{
  "balance_loss": 0.000826,
  "init_std_router": 0.0247,
  "n_head": 12,
  "norm": "rmsnorm",
  "norm_place": "pre",
  "init_std_qkv": 0.0234,
  "init_std_up": 0.0234,
  "optimizer": "adamw"
}
Below are experts of layer 7 (counted from 0) of a mixture-of-experts language model. Rows are named router (the router's row for the expert), up (a neuron's input weights, with its number) and show model dimensions 128-191. Each number is 500 + 25 x the weight over its row's rms, rounded and kept within 0 to 999. Numbers have three digits each.
After each expert's rows: a language model's description of what the expert responds to; "mostly gets" lists some tokens that are sent to it at least half of the time. This comes from a sample of Wikipedia text that the model never trained on.

# expert 15
router:491483494479436537509469507525496540468543538511489477498480495492455472485508499475498527460486495482495499515451482503498501479503492479501468486501515510491498494484504490519468525487503478
up0:528475509531487510474508516474492521500489545487505518473447518512473500500493538516505503499525524540459439509477479546493521446493537494509466502473479518474481507494484465482516501486500504
up1:454481504515478556524511517531491465485493528525540478508487491499518463499555509492531471475497463515527510540546553497528517468474462482455533504492523516499509512420500513509495467488487489
up2:447461501507454488490515524495497523492499512524454527518516458486529502477556513501490525499469521492544504527514486508487506477494488444505490523487515513479564520499501458505481551514554443
up3:539501476460487517521494490504484492505501470451497492513474494480465481522539514483523489493546495526469548474489549465526504558580485473497485524502481521499491520489457505514521488523500479
What it handles: Place-name words and pieces for regions, oceans, islands and directions, such as Pacific, Islands, southern, Central, Philippines, Mexico, Tamaulipas.
mostly gets: " Islands", " Pacific", " Atlantic", " northern", " Philippines", " Mountains"

# expert 49
router:517468510454450494520492486538469483460512506480488488510516520477504457523491514484505489487501525501513491481501491481550500537510496479540520485478529472474458482541483502519503499546510484
up0:516497460518507453514496494492476481508483517507513550469475535494513534502480523507550502511514553438521464505490488492458496516540540535474494538484531507512512544544488494521479453574483549
up1:514525490495471494460479507511483483496512483476500523535496511514517502471485507484503461480477458535516525486456510487495472465516519540486500512512497500483498516477511502485522505530552501
up2:517501514451472505489530506517508530504557512527503522435494496484520491499491520484498489511539519456487541536504499478548471519560481502488486461500520499471531516526500461522509461552435449
up3:512470498447505479501480494495519537524531521516524535465478477534518510481509505499486474529528553483518503482461477515532534534492502497496469478508519446494484495497482515447476520565476447
What it handles: Transport and geography words in route descriptions and junction tables: highway, Railway, Road, bridge, river, route numbers like US 201.
mostly gets: " Railway", " railway", " rail", " Highway", " highway", " bridge"

# expert 28
router:490479505499456507477522512455482498535476512525537483549522534515471514519506554535501541460471499491500520508467498525497457451519487512475536504494514498487496472484552460520438514537513489
up3:526475485475482501494474512493532553555509458532512475516484532468514479486510528519489507494486518487523532503510462513499471483511524443506479489488477556509509456554483493525464561528461500
up4:464465474492491510435491472510494513497491496556541511514491522544492554471487526495540498468528443480508507499523508516518476480491499472493512533439507494502457523493493488504458513528522481
up5:504528506491480536467530527476509526541543449524506488488525508545527498498484570471470468525512512504422482504513521508499477455502491489512529500512507502482506482512547475523458499497476487
up6:480512505524471488477524499469439560483487488472561469504482502500484540487495522535476465510552519491494493538518516497482504463487484530510491489529518471473551451491569490503510524485472504
What it handles: First piece of a surname right after a given name or initials, in credits and reviews: David E-hrlich, Seth Ro-gen, McC, Smith.
mostly gets: " McC", " Thompson", " Hay", " Roberts", " Rey", " Web"

# expert 55
router:536497533533493507477535568458480484506506474476499520473494572484475503507514550497500507459509515512476514497491503501558474513541487503471508514485493458459486489475521476542481482514472491
up0:444512480491452491523504540498481518511489525480472552514545514491460470476466540544512526476509486502500498451497522506543484504482528482527477493497502471451463502486558466549496484479504482
up1:517524511506486449472509470484466501520481529487540544454508423485472491527467530562499505460493484510506486496508457510484505489490480509468519428499524488521549516502495493550522498481504481
up2:502547500484459514462517519526469474516457498517527510521475500490441460522477514515493515484454478472506540513448520511501488502504489479486465490464504507499549511514549508514492467523561484
up3:545506493487477485490499529515476487566496495497474515500473522489497488517451546522557547433504521501533461538514459505527496482467529475506522491520515503530537455444547525529491459516518481
What it handles: Pipe separators and numbers inside statistics tables, like league standings and vote counts, e.g. | 0, 703, %, plus document-type nouns.
mostly gets: " val", " reference", " letter", " advisor", " Swing", " letters"

# expert 37
router:496489545463459529459502454518494485572494510482512525528516539504478482493501539522512536485465478459516522510503520516475458498503474529486473492494525493503514481497492476509476482534517494
up3:525512512494535547504503526479466506506474462534481518497464480502513545489519474535513496475523472471465520510474534492476466491517527465487478506467538497495511527504533476505483483493482483
up4:506482517538496485525506504523498511528509501502562519503483503517502513497505519521515512516530487542458486476529464488493489518472534510464514553517530491503478485492504490502484504538513527
up5:523533496493459514505511521535539490496492483502522440476493587526499512466466458471516497485484497475501541507458489482502485488528437522500535449510489526490510456437488504458534445534483496
up6:464536495530528512467438502519481555499500546504526499459477463497475513520473501533493494519480492488474516520504502501497485484564497495478500443516519472468491496462520519493493527499464500
What it handles: Start of driver and team names in racing and sports result tables, e.g. Racing, Chevrolet, Motorsports, and first pieces of surnames.
mostly gets: " Racing", " Chevrolet", " Motorsports", " McL", " Rod", " Wag"

# expert 25
router:525495484464492526525537526476507492489522499491481525497506523492506447501526497500498529498521510470508503509485462497562465513518514478512491481452497455498469455508548460531480516533547506
up0:526461488485511496520491518500458543450475480484484512513533522496495484477507506538524496504522485489504486475491468520520476520478485485532510485490550445487442455492508477507504517526499528
up1:541511464503502499510503487481508540517555525534512447451523575511482458489523493489513553508497510479532528493468498496514495560499496491556509468502516517491492499485500460422497500519539502
up2:495493484499515511488494502473469501537490524461493512486487461478469465516470531533472537493577537501536528474543481530540500456526506477501517513507521501542492478505492464497472513493521485
up3:475528492513488472504528531469490474522482468481505485521525529469472494539504520489521503488478461510531492524480512515506463520516504483481541506498481489479547493497513476472507525499530484
What it handles: Short word-initial pieces like sc, dr, sh, sk and unit abbreviations (ft, lb, sq, meters) in measurements and architectural descriptions.
mostly gets: " sc", " dr", " meters", "Sc", " sq", "sq"

# expert 43
router:497516498541457520521502526499485515528549473529482529471474507513496480497504525513516484468518489480509514518436499508546441498492494482462522499452517466507475478486510477494471530544501505
up0:508515480462481477496490478464548494550487530498492542502480518527469490500504561540496562448518492482511504498484505541547486502510470509505531495454517498450521519515527502484497533515507492
up1:550514480537509530485534537546509494492533488499507464476521523515543505481509486520523502456472516495494551543503508514467461521483465525513526529533563472496466529497529496457455488546476497
up2:513508540502462497430466501482496524510543468530470504492496523499525472486451474491477493482533512550479527526435497510499492528478487517453506471492549486482503491528481450488478531501470506
up3:529498496536501511502445522540493528526499514510499526488511495485503483506551481474456518523516494506499486463501436473480493476510480492475532506469482515503488493499479510474502486497536491
What it handles: Nouns for measured quantities and their following "of" or plural s: height, elevation, temperature, price, total, density, increase.
mostly gets: " size", " low", " increase", " increased", " peak", " temperature"

# expert 51
router:514522504438504515443484508514468494486495481504498465494489524491491526480533496526513551501501535511465491484530482509498506490468516510530495499485520492441510500528482499490475545535539503
up0:495479511460499521472569523492530442547517511525477462518452496493455488492518534504552527490515551473479503495494504517471510497507527483501530531511495506470505535504503502484492480535482497
up1:516498529515522502549502501471512537534473492508474556496453484492504509474522528518533491482497530513520501495524510514488494445487468481513527487533512510486512473502515514469520478506500521
up2:503515535502454546471523469515495485518471516507502492479508496509487511473522488501530539454534509527484498506509528468531503520511494442520506507548544470491488481521495493507508503500480504
up3:476479483502513480511518519502492543466510507534514461534536512493494521479524533504483545492497435519519473484490513521504481476493509494511450541506497466489540509543474514478496494500521507
What it handles: Relative pronouns and subject pronouns starting a clause before a verb, such as that, which, who, It, they, he.
mostly gets: " who", " they", " They", " It", " which", "which"

# expert 38
router:519521511488442517516512478527484528483520520524531492496475497485513523498526545515513519467537546490497507508471511516514458474516471515487505509457507556469484486503520507532510491524500476
up3:526487515474491520487506451481565479539466471504518481475510518524440498480511500511513485462496490456484473507495509518476484480484547514457512487471500475466492488517507525520520494514482486
up4:528499485462493486476502480496502497479507515495504485449464523553520496490493488521537539478510537521523504521491516519520473490508528487480508480470506501488472470500508494571466524494512519
up5:498513491428519501502512458501540482490482497477482514530455481459471481490497477488472468503507501524464499494491486494544506468532452495488528495464491527509493484504461531518511471495466489
up6:511493535469531510499461484468483485466460512465502495505498488509476524496563529477528464502504540533432505473500501497469510464507507511520540508489476496508476526504530503537495477506480486
What it handles: Compass directions, regions and places in weather and geography text, such as southwest-ward, Atlantic Ocean, coast, region, temperature.
mostly gets: " occurred", " coast", " northwest", " temperature", " regions", " west"

# expert 46
router:505506514463535516444450519495486554484499518475501527477535511483484544486541538530462568476498497508495519483484486494519467501507494532508490482464498504490497469542505509505496516512549537
up0:497472494469484506508518541458473489490481516510500524430498490524496515533511550542488491471465497515490508516511493482543473475526504517498480499483502477493491524489547465561491507490487546
up1:538513508458545491491516466507486527486542468510495489465508492474469546520502533533510468499472513470470484500506479513531494509515491488502511506491542468522507459483473502478488525533537516
up2:531514522501521506518498499535526479513521521466535483470481497509468541498501556491463508457515539501477510498510512531490487491512508525476483485491526528422500475500516489459497493520538463
up3:487522483465486471479506495481524494516554508508479508516494451482484493436530536479513502472477545494486457510476449487526515526492469530466478452487504474523533461527501481478479542489516509
What it handles: Subject words starting a new sentence, mostly pronouns and quantifiers in expository prose: One study, He, It, They, There, Many.
mostly gets: " They", "There", " It", " There", " He", " Many"

# expert 11
router:488484509449478442452461504526490505486530508513487485462502477512510533532429509509494501488483491499529513511484494458493494493540469535488509507498467501528463509471550466467491502558511525
up0:479482453522492513458498533534517474515506488468478489486484502502479479498482511469473523489497479515504483538430508502465465489494506538467482452482484496495488514520478524491499467508499492
up1:492487528475440519519502506521530493496479507474499500530476461459413520494500476499413500485484477478469506492505496476537513475514493538521491515487522519548538522516503421506492469533501496
up2:477467506501489488534495496502529471484526516490535490466495485531511519509515498537466512513528477531503445560486511491563531479534505511483487504525512440478534520498509522443483498478537485
up3:498549578493481497463475552480501520528490478490482490486503524462458489509479523479552486501484503478479487461479482488511476463501522512481477460513481503481511512504442528501505515514481487
What it handles: Blank-line paragraph breaks after headings or sentences, and opening parentheses after a name or term, as in League (AHL) or Yu Qiwei (better known).
mostly gets: " (", "\n\n", "Note", "(", " Lep"

# expert 45
router:507505502485494532493500436523486496511490487504495496524503542492523471486507498492474543514479516495480516523511506495496448500512499504459479503466526504465460477458504488510470494497510487
up0:499562495496451519511509473538495498522536503480482475530532507518466486531477487475489556522483487492504507498454528525513469470505466507427502539491483516455467543514509514485527485519465544
up1:552510530501487489500549512466503505543521523482492490463487512515485516457518499523483504500497511497486492465539462480470467508490484482561540494499538515477483533482529480532473500524451478
up2:537504498459466531496483522478491557468497479501549523509453490480521507468519511515466496517507503507524514503499515523536448527482531462555493489493504495502476483508543510527500500474532500
up3:483478563463526517473475500485468500517511509550536497510489484525516561545501487509504504484511527477475493513512471478472494493522470486476474487498513523489552471500513498487451460497490490
What it handles: Pipes, semicolons, en dashes and digits inside results tables and score lines, especially tennis scores like 6–3, 1–6, 5–7.
mostly gets: " ge", "Ge", " MPC", " JPL", "×", " BA"

# expert 63
router:464513470518517513479483475518488474512488521497480472499527527505526474533506479472458555483511528511531521555508509477492488532532522486479513517444495540505505490480531486483496480516508516
up0:491494441509515487526515462490496496520516517479484489501458503479525518467526495535536521523496489516468520506505533545503505467490453518501539456469510518495467490525497495487503539542560492
up1:518478485500512553521483466524473496527505480505497505500481479481484519488523532460495507500500538499460547482485443497506509526516545478535525472504491484483534506491511506503510532515468475
up2:493492552474470503492482545515524514503558513500488487527539477516496518507480488479500524497551526420487487492486461503492448498514499559506536458535481481499531529469522532493505531538487478
up3:516546525498492468469512502485508487531509539540477511536463517487470496488501525535471483515556510516470450518497501498511483495502471466501543515499502503501532494490512493510480509498483513
What it handles: Wiki section markers = and ==, paragraph breaks before headings, and sports or election table headers such as Apps, Goals, Votes, Candidate.
mostly gets: " Candidate", "loan", " Apps", " Votes", "Gls", " Goals"

# expert 3
router:528514520451528509470518462492455510529483515488499553520512516511521490522559514528452527504507505494501549508472493457512476483554530466496476473465503501508521493480519466507488513535520472
up0:454533549491497507497465487490499541464471462466532503467516431450495539513473542479496491498488514498531516458466482518562478451462522539460517481484501499521524483489502492498435518495529493
up1:480528532469514539477518474479496543478494507494552519498559510494490541511506508537478537464534503475439510498511492506475476504504536509528503502507523505441501509456511455493464474527503500
up2:468557479522484512478486473537477490492504463481494496481524514511486502515486543507506476469495511481516490496509491492531539463535529433502531459503509479528502514520467506519452460528546486
up3:506526534498510502496498488501476474523517487483500517482447504503518496536486468485493510510503488499483525480493499490508535461486501480499500447548500507511487444465524523524491515540475510
What it handles: Word-initial pieces beginning with a consonant plus l or r, often in names and titles, such as Bl, br, Fl, sl, Kn, Pl.
mostly gets: " br", " sl", " bl", " Bl", " Gl", " fl"

# expert 27
router:557470514489552540476514539494484491514486493495519509492510513490480497556548507483480537489537501531512519492495440468481478511522473459479536514496534501497496495528498464474446493522563500
up0:529513495508474516511554528469515516502475498472518495489466516472499486497495515538476502471530547558475530502508495513500489513521475480489510517490546483520522485540517474512481479520484461
up1:522495520453484491486489540528471515506515452503490523448469502495508572530513545533476506484479537536491511494482464519505461500501512518483490480442532496500520540530468484508461555545485499
up2:493483533502530522462489480474464554517511479486522436494489508475441473556524512519479499487522532533513523495444498522525520448515464503453484513480485508500496505507511471528502514505505456
up3:533549442490524513459529552513465445505491459460503477512465535486476492500496492508527511459518531501545500528455486478497502516492520500493505526511488506486457512501539468483451525503497503
What it handles: Word-initial stems of verbs and abstract nouns in formal or legal prose, such as st, dis, rel, decl, inst, plus not.
mostly gets: " rel", " dis", " success", " st", " inst", " att"

# expert 34
router:498471521445442513455526491561477530483554534522468513487503524498490436469465502484498487456505501498507504516498511511488504510528480493502501517479482489483512502497522466486504472538447496
up3:545537524474478511460473512511509529512509503509483497479478462544478493506470500497455527503479510482490483521493503524488472518451471459429548513495474515502520488485492459486481516498481475
up4:515501523485476506523465463535460501488542510550487512485501485518511465509518552513483494505523473479492475477541514483515502459487464562487450517491471452501511530477524523518479506507505467
up5:494481496523460512474502482505496518521520463539501505465502538508525464492520493498472552477538519508505533483472493479520449517490537525537527519498488472451509467488530499485535515537472498
up6:545493470496464533471530482501482522506521513503512526473503530484476513499452495462505549489527525536512540514530465464499497508482491483472529525493493493499483453531542488461456489497507497
What it handles: The hyphen and pieces in Arabic and Islamic names and clubs (Al-Hilal, al-Kafri, Abd, Ibn Ibrahim), plus Arabic-script characters and Syria.
mostly gets: "م", "ل", "ي", " Syria", "ر", " Abd"

# expert 21
router:449523494494476497441489526441483501511495551495517515504510520501500495462517521503485539452468462472516493511508473511514444552528498514454486450447543487490486496477495470530499498516488516
up0:499520530508487500436465503479503508475481481474497518497491544503453464466487518500492512467504488477461496509485486461520490498547450521504525522515516451511543466503482478529520531494489494
up1:537488477469516538490512464469491496533479480514496503484459505523484510510525518502533480495499483523508545512490487481486463512526467538447498508529480498499547481496513475541502466521523513
up2:525463492479491466510504543492471517500502530533513505480482516487472545499524532515488513452514498470519477509470549511520520489536476506499514491515460457502481463472495491503484530514500494
up3:477506511476399519481461532504501513523512572491479466486497472490519518498549509514465489478502482506477526552534496486480508506533472531491496505476544491473530509480525456510481517539564493
What it handles: Consonant-cluster pieces inside a word, often right after its first letters, such as pl in diplomat, dr, col, tt, qu, zz.
mostly gets: "pl", "dr", "Dr", "col", "ibr", " Mr"

# expert 16
router:519526499487530518493442521514488527472514474528501471501480514483471520498531508471530492499532505532497485479491527472539520464492515510495505515521534535432502488515516466469422481496496471
up0:548450523509501499538533472509487424470495436530521513490485481499509497518512506516484466481490495506477524492472501467530500458512466492509496496531470466474561488493525465514522511525451505
up1:487518525404506508448490473513485500531547517504503470484525508522437529501511534458451486503517453457502505496490506464498490525488493535466503495492514527505553511503516500525486499530472489
up2:517493511501505517485486519467490503523482432505512489556531463459489519519543499528512463521509498465520501496462493471477510469495493480492518535521501496503502473520489478481487495485524496
up3:549464491534525518489532442496499512521484495512474514483490518526501489530526517514504503476484503467535498520571483492483478483484506493496523528495502549496469516503519477528490529524500490
What it handles: Nationality adjectives and major place names inside institution or proper names, such as New York, American, California, Philadelphia, United States.
mostly gets: " California", " Russian", " American", " African", " Canadian", " Chinese"

# expert 29
router:500528471469482508523492493499489512517514508562482541467484523514510508539488508523506517450513503504530467454502484478521483468483472465496498463490515509485479483535542463473486518548524499
up3:494515502531476504467507501486493536532558519524455492526505507505482548502464527471479524511484489488499500523493506477498453546508514524497501465501512486494524496452514499509511504472530502
up4:523508535461492508504488485492543497530509517510526469511487493526513522511469548542472504504516514550500494490459462487491480503504546473496546469517469500488532474509499475519508582532468486
up5:500531483480543513456471472502453478497492528457453488451525439515471498542534506488506492519493517536498523512520462444482505486513465510503479483501558512464489471522532513464520449491521552
up6:526504501490499524502505503538531515506489543485511596495492522516520501539471521554493445446495486497515501496501533486553518496529507495547535512477502539495473479499472512526498478535507499
What it handles: Verb suffixes such as -ing and -ed, and everyday action verbs like look, turn, feel, keep, often in song titles and plot narration.
mostly gets: " look", "thing", " turned", " working", "aring", " feel"

# expert 9
router:532492487472474511488454469534474524453487460536489438488461535513454489491520517469481501458523519517470502468513499466524500445505471512464511491488538522478460437509489455479451510522486522
up0:502510507486468562518494524494462501518526480519489514431462477495488551485534538497537481501542480479490508518511490494523451481498501494494509495512520494498522493511490490513464553502495517
up1:505487522456486500484478503502510520477503506497515497540448475488508510516456535465476499468506538541484491485481476500463522506507481514513472480513540483462501539494478479479472498522501473
up2:506497518530508497519468471524510466471477437538488535469490506515484552477521518515465473504527489485486482478525465512485465492483459498527464495459553533527515488497469483534499470532509518
up3:500496492479480542487492541477548503472489519472496480532450538499433529474535525484441491473494516511520512539456495480521511458496513496496501492512495449462500495489506530499468477508508562
What it handles: Ordinal words and numeric suffixes like first, next, last, 19th, 21st, 3rd, plus New before York, mostly after the.
mostly gets: "New", " next", " New", " 19th", " First", " fourth"

# expert 1
router:509487513489478523460537491495509463483521483498525540468483500490509502497522481477504550496514459481500504512505499525526472547475480546484534460429529454459465497495530495533500482489525506
up0:523504513542527515506477512516498487514539483495521509514472477503488508512476466490531441482493515486525524519476472484487474514510493490475517525522524503484514530518496506522474474508475497
up1:487521494472483569478530517500490519507522526464516531435492485499496529474512500464508460526488543536492508470440486527504530507487459527507498474473518472470470485494504490548504494487478476
up2:530489465480496500481512509483484477511496516470501491507464477514496515448528519506483549459495516501491454526525491507536513462464460535498506476496491456457505511494546496480479522515514527
up3:483502508461464488474490523498513516505490510533476485483519490524493558522459489486480556489510485502467483491522519478505483530506551509506517519483463479481468522519522458503531474490474516
What it handles: Word-initial prefixes like un-, unc-, sur-, re- and adverbs before participles, as in uncoated, surrounded, highly, newly, was.
mostly gets: " un", " sur", " unc", " uns", "Un", " highly"

# expert 57
router:535507504471485538515461527517492498483515519510538509491490481558493533505501499481534502485509534505569506526485462511517462473495464504470454504470514477481518470536520460487464520561536513
up0:505556489477502500470481524534494487537475490516481475528496521536496510480493508488484474474498465485527460474517511498536458482520471561482489516481501483494512481483495486454464521555512499
up1:482566514508465490509464477548527519497509527515486526518444491523519493482499511480528523514500554484496530541490467530528493512500515473471527561544522493495542446498482525502451531502503487
up2:521502489500518502482516494502491496545504514489515470493545531517416540504518497512529522468493557449527473516495481543516512512523457455524525460535532483446537489503493502517508516511492538
up3:550537519487486512486470523477511541452521532560491475516526489497470524514534538491527470499505455497531469546458507487531478490485448485444480486480451468487518497495502464475464538460495501
What it handles: Main verbs right after the subject, especially is, are, was, has, include, provide, located, consists.
mostly gets: " include", " includes", " are", " provide", " located", " consists"

# expert 24
router:530501500526535531452494504470470543541529520509492513486488554527446467497478506522476513453534543469485500521477457509474438526511490513499520505493528487460483507519514470538461486538488458
up0:471498466496507524506487502473465554519524560513509513526505484446488474473516514543498516465516515503500496541477487502510465474481426542511542454514499528490543455559508474492473477516518467
up1:541504534504461498492491487515461501536504526521471487532455532464489477529496490483524487454437518494461523542535463483501482513505526494476501527489536479474538489470526512546480500515484470
up2:478515528489505544477452486526465550512509520513523468479494513543472480521442510525555487509480547468485470493514484462470488502486481505534502474486498545484507506510500492526465522543475494
up3:511456547497499467503520485497487552505483493534549527477537502521536519473474510506476484511517479509499517476466485493486534477518526461483517471487485533496503489511468496502502495517529526
What it handles: Nouns naming a work or its parts in film, TV and book texts, e.g. version, episode, character, Part, edition, novel.
mostly gets: " version", " Episode", " story", " episode", " character", " Part"

# expert 22
router:424529536451488505480512452518481520495508501521483504486524487472479489488505487499469502493502529528550535501524520485481466498484505512509528465492527522521512469516522493529494509559485500
up0:479506493440513533542516474498489482485570513510498496504461483489534472513500514506506566487469530532488496549521483504507482543517500505527452440500494509488497526509516474512507501548481472
up1:486521487499526542522529501572475508474513521486508494470529482483486528491472510494473511519512482450463526481507521477494501492505470441503514526464489502513472508485466503490504511505514453
up2:487506470504481497505516517522495485481499492464496438500533490502494458488481513524507475543464514509526506469492476472521520476512473499501517481516540509472523513509518504522509527489493518
up3:482512535520532497530490469556472517492579506491501512522525473497477473457508529549471490502468537538462531519517486538499477470526474501479512514496483512530497473490477505552479504507509491
What it handles: Words and word endings inside song, album, film and band titles, especially final t and apostrophe forms: Brigh-t, Don'-t, Dead, Love.
mostly gets: " Dead", " Love", " Your", " Good", "t", " Charlie"

# expert 40
router:513496501488490485510453482520448502521509493481486534481466510505466516468505517491465495494469503505483520519482502510542464479540472492453497470490514466482501476479502477495504473499481512
up0:530496489488497520511507506533520503513506452501510484504485519481483449533486492483527482445486563532463494518471510567534470534480511498460542468514514471488484491518488431525519507477535507
up1:498486489513501525448522465505450522516533479494498495503486516483524530491483467470459523539506510466494525499481515481480474535536537528486491512518521478499490506482509482543504487523499522
up2:479484506478517509482521499499510489498441530496494520458479458477494480507517493518558502479531543494490481529522503526512502487527490486500524496536542496473510479499503471461506516516488516
up3:539499532511483481502499527478472501436491516503507534487471490544484498441504526479487489485505480453489493494451455524516508475503494537477506496475509502431504511551511503477499487489487499
What it handles: Digits within multi-digit figures and spelled-out number words in statistics, tables and counts: 1,085, 299 yards, five, four.
mostly gets: " five", " four", " eight", " six", " seven", " ten"

# expert 60
router:510524538499461489438466489520478527489507485504491513495497501460490521501538513515481508474491463467493522476469531498487479521497486493485495517457501463493478519553492491504467540498499509
up0:469509515504481488508490528529471518522520479475513501512485486484521496507502448544507471495495480484497472522499511503512500511485532489469455524450480476481472531501489445545478520515511476
up1:546508474489466500475469459485497521508477512528500523535461492504525577532520499531515486489525490504514502493518517548522477536531442479459484484516503468461468476515498507460477455476554553
up2:506490486480500512489514463504524479493485521466472508498488487492528539512511511539475492519517474501531524515518511491488488529478492496477526517501520532470477532511524488512474467489484514
up3:533472479498519480485512501493497519486530496508503514514520508533527495535529465508492456484528500491453507488463479515479529502494515523473446510439563503485502526528485509491527510507558487
What it handles: Middle pieces of Latinate words before suffixes like -ion or -ed, e.g. indisc-ret-ions, Resur-rec-tion, incons-ist-ent, -ss-.
mostly gets: "rupt", "gress", "erv", "ruct", " contribut", "fect"

# expert 53
router:472485528498546558491480540506486494484522545521517523462528510518508471480469512488490514480489519472484542520480490497520464529544541516507493484457515501468488502538523488506468502521540501
up0:542498518509517525494470532500486512483492504520497520527481509490476487463476472477518557483524545533507498494483517491474485541519532508541521472476510503461530518485490488501452465584458489
up1:469520489527519511482481492508525518474547472480514498468456516530525515531482529512510507499467533502522488550455506485536500498492468511456486460489472510508518506492535453487519480512477476
up2:514523487480515485427520485491527472519513528506463509471463472506480535498514477552495456466528495483501511471503505512512505477473525499459505490496510470527529522484474518482505464509522505
up3:517486493513484529493510505509525466503534544515504492491506526511514503542487536493434531491451494492537503471513459527554438529523508508512490486497503510539534507519496488507436497498482459
What it handles: Label words naming infobox fields or table column headers, such as Location, Coordinates, Preceded, Kingdom, Games, Home team score.
mostly gets: " Location", " Coordinates", "Career", " Preceded", " Succeeded", "History"

# expert 48
router:510493497490506494502495478536484436533515529499541501454485491501507537483511524540508495474494523463479503540481489483513484502528486559486530523519493522470484543519520476508493449493442475
up0:483515511535495483497472492529514493549518488475536486506497511498472494506455476548525475497485520490451527496503470482498479491515415498461481494476505503473486502519488507526515503476491464
up1:494464504532519523524497519495501493498572506503525532493495509456517515538522521473484468507525509476508515531517508506525491520504486501515560473464475525471500498520534466533488539475475482
up2:510534456487470509486526480498508491497520507482498529496494535509516480492521500512456473479515479509521523516534465467513485495546472488471523503534487452504522472512512490507529496482509517
up3:478491482477463525487443551542443500516511476490524540468515541521505489521502508495514505496508458472533486546511494489481500476489477478493528499544522471496468506513461487530479492491490527
What it handles: Object pronouns and nouns ending a verb phrase in narrative, e.g. him, them, the club, relegated, returned, refused.
mostly gets: " him", " changed", " returned", " refused", " them", " resigned"

# expert 0
router:518519487471468519501456516476464546552474468471479484464482483512504514502512500538514530481464489469472542521448476532500479519494491494460474507473486493497505450503490461504492493498457512
up0:484513555433535497539487484511485482491482492484517490525502487486457499474487534487485505434426526505476484466474499515511453485486507479518489508454480515442504453500518485520466482522474501
up1:503504528496504503440479540453546561530493484487464530480535498505508465501460460490542464526498535513496533493471492508472473501457501529501470533482531498480535471535493505461499528475495496
up2:499500525436546469520508439537453471500494469494520538469497479524461506521503490545512511524502497513515493492463498508486477557498479542531520538495485556508528479535514477507509535471500552
up3:470450483511491497511491526495495499470499486499507516504468495512495486525495480550503538466504497488494527503490495499516461500480494531510480498492534495494494486519507503516494533467501480
What it handles: Middle pieces of proper nouns and rarer words, often doubled or clustered consonants, e.g. Carava-gg-io, Tab-asc-o, toba-cc-o, amb-ass-ador.
mostly gets: "stic", "agu", "asc", "atic", "ipp", "onic"

# expert 56
router:517499485491468522484522491497491528486497511502446510485471529510483468508508494503465542469527489517484500500489484501513443467531472512493543513470516523502497498559486451461495525499522512
up0:468504580493513484526505469453477525551518516553508514516489516484447521423518514535518521490500445482509511507532491504504545510496494502515545539497495462505444488510493492503458478475502509
up1:509445514516488542505516459495454479510505513509527520496490475521503514513493475470495489530542513453517448549451486479534538514523479454486502535508523488522490519528516509468515505497442506
up2:516470504498522495469490490508530463484507500492514465526491505511546482530517546536526546458537500448497515503492516526498508465494493490493506474487515503472456540498507529493519496524482493
up3:524508491492532523484511534510491524560462482472504533498543525493484481495476503516486528482491507517503492500499496494510475521524545502541547474493503512491452495507545489496519522549441425
What it handles: Ordinal and positional words or abstract nouns right after the, usually before of, such as first, final, middle, importance, jurisdiction, east.
mostly gets: " middle", " latter", " lack", " establishment", " result", " next"

# expert 50
router:506530491534463485486486464488495503542528474519497516496479519502490530506525508551468507464520535519514513530481452492535476487467471512476485479465500534514526474515570466490483478481493500
up0:518516493507476537493517490476503533518535507480502515535481544482472525529501457492496479472496511534510491513499482488486486534484518488456521501533473486509478497451460459505497485491488515
up1:512571511523518481510513508466498561519536490515458464499495525488494500504497500537503514522506502486536509492500464441523495497485491543431502505503442517503491455510511479538499513501493516
up2:495553523501463488497488473495500531527524503530550528496533547468537496491493555549462532516516490542519551531503460532542464470516457514481500517476472520478518441463516479538502532491478493
up3:551526524480482484484482472474487521503511443479528492504522552441455499469479523530520497476531498487523443517491531511492523494481480512496487511524493486481448468513520489504483453506511458
What it handles: Evaluative adjectives and their suffix pieces in descriptions, like strong, dark, gritty, sharp, airy, solid, with commas in adjective lists.
mostly gets: " strong", " great", " bad", " dark", " hard", " good"

# expert 6
router:483480485523510489457526461502475501489526511499484547499484489503488482500488461470509515487500526524478541516489499487500491519527488512488526499494483495491505510469508489481453496522477497
up0:507497500513470487437482507527533485502509500479469505449508494503504526473518512504511472446470473528506469533510472491495489510514522529533533461527462498496483460443507509510503466496471463
up1:482515495474496499470471496465483438508531514501489526515461469464469493441527497492492493529534488434460522538463492507515483535533485505461482444501498515542503506481505491474474497511514482
up2:500468499478528489466542503494512492505500541451511454466509524525519464483492499483515511493531566521435519482518449507522518494519467553521500484462505501521508470526503477509493529512476489
up3:502472492524490498482491482505445523513492497551479492535485489521522470448522512494515549508527513507516528485477480509497498477467523513489482460484520500451511500489525445539476499506543478
What it handles: Pipes, numbers, semicolons and position codes in association-football stats tables and career listings, e.g. DF, MF, GK, loan, 0.
mostly gets: "loan", " DF", " GK", " ENG", " NHL", " loan"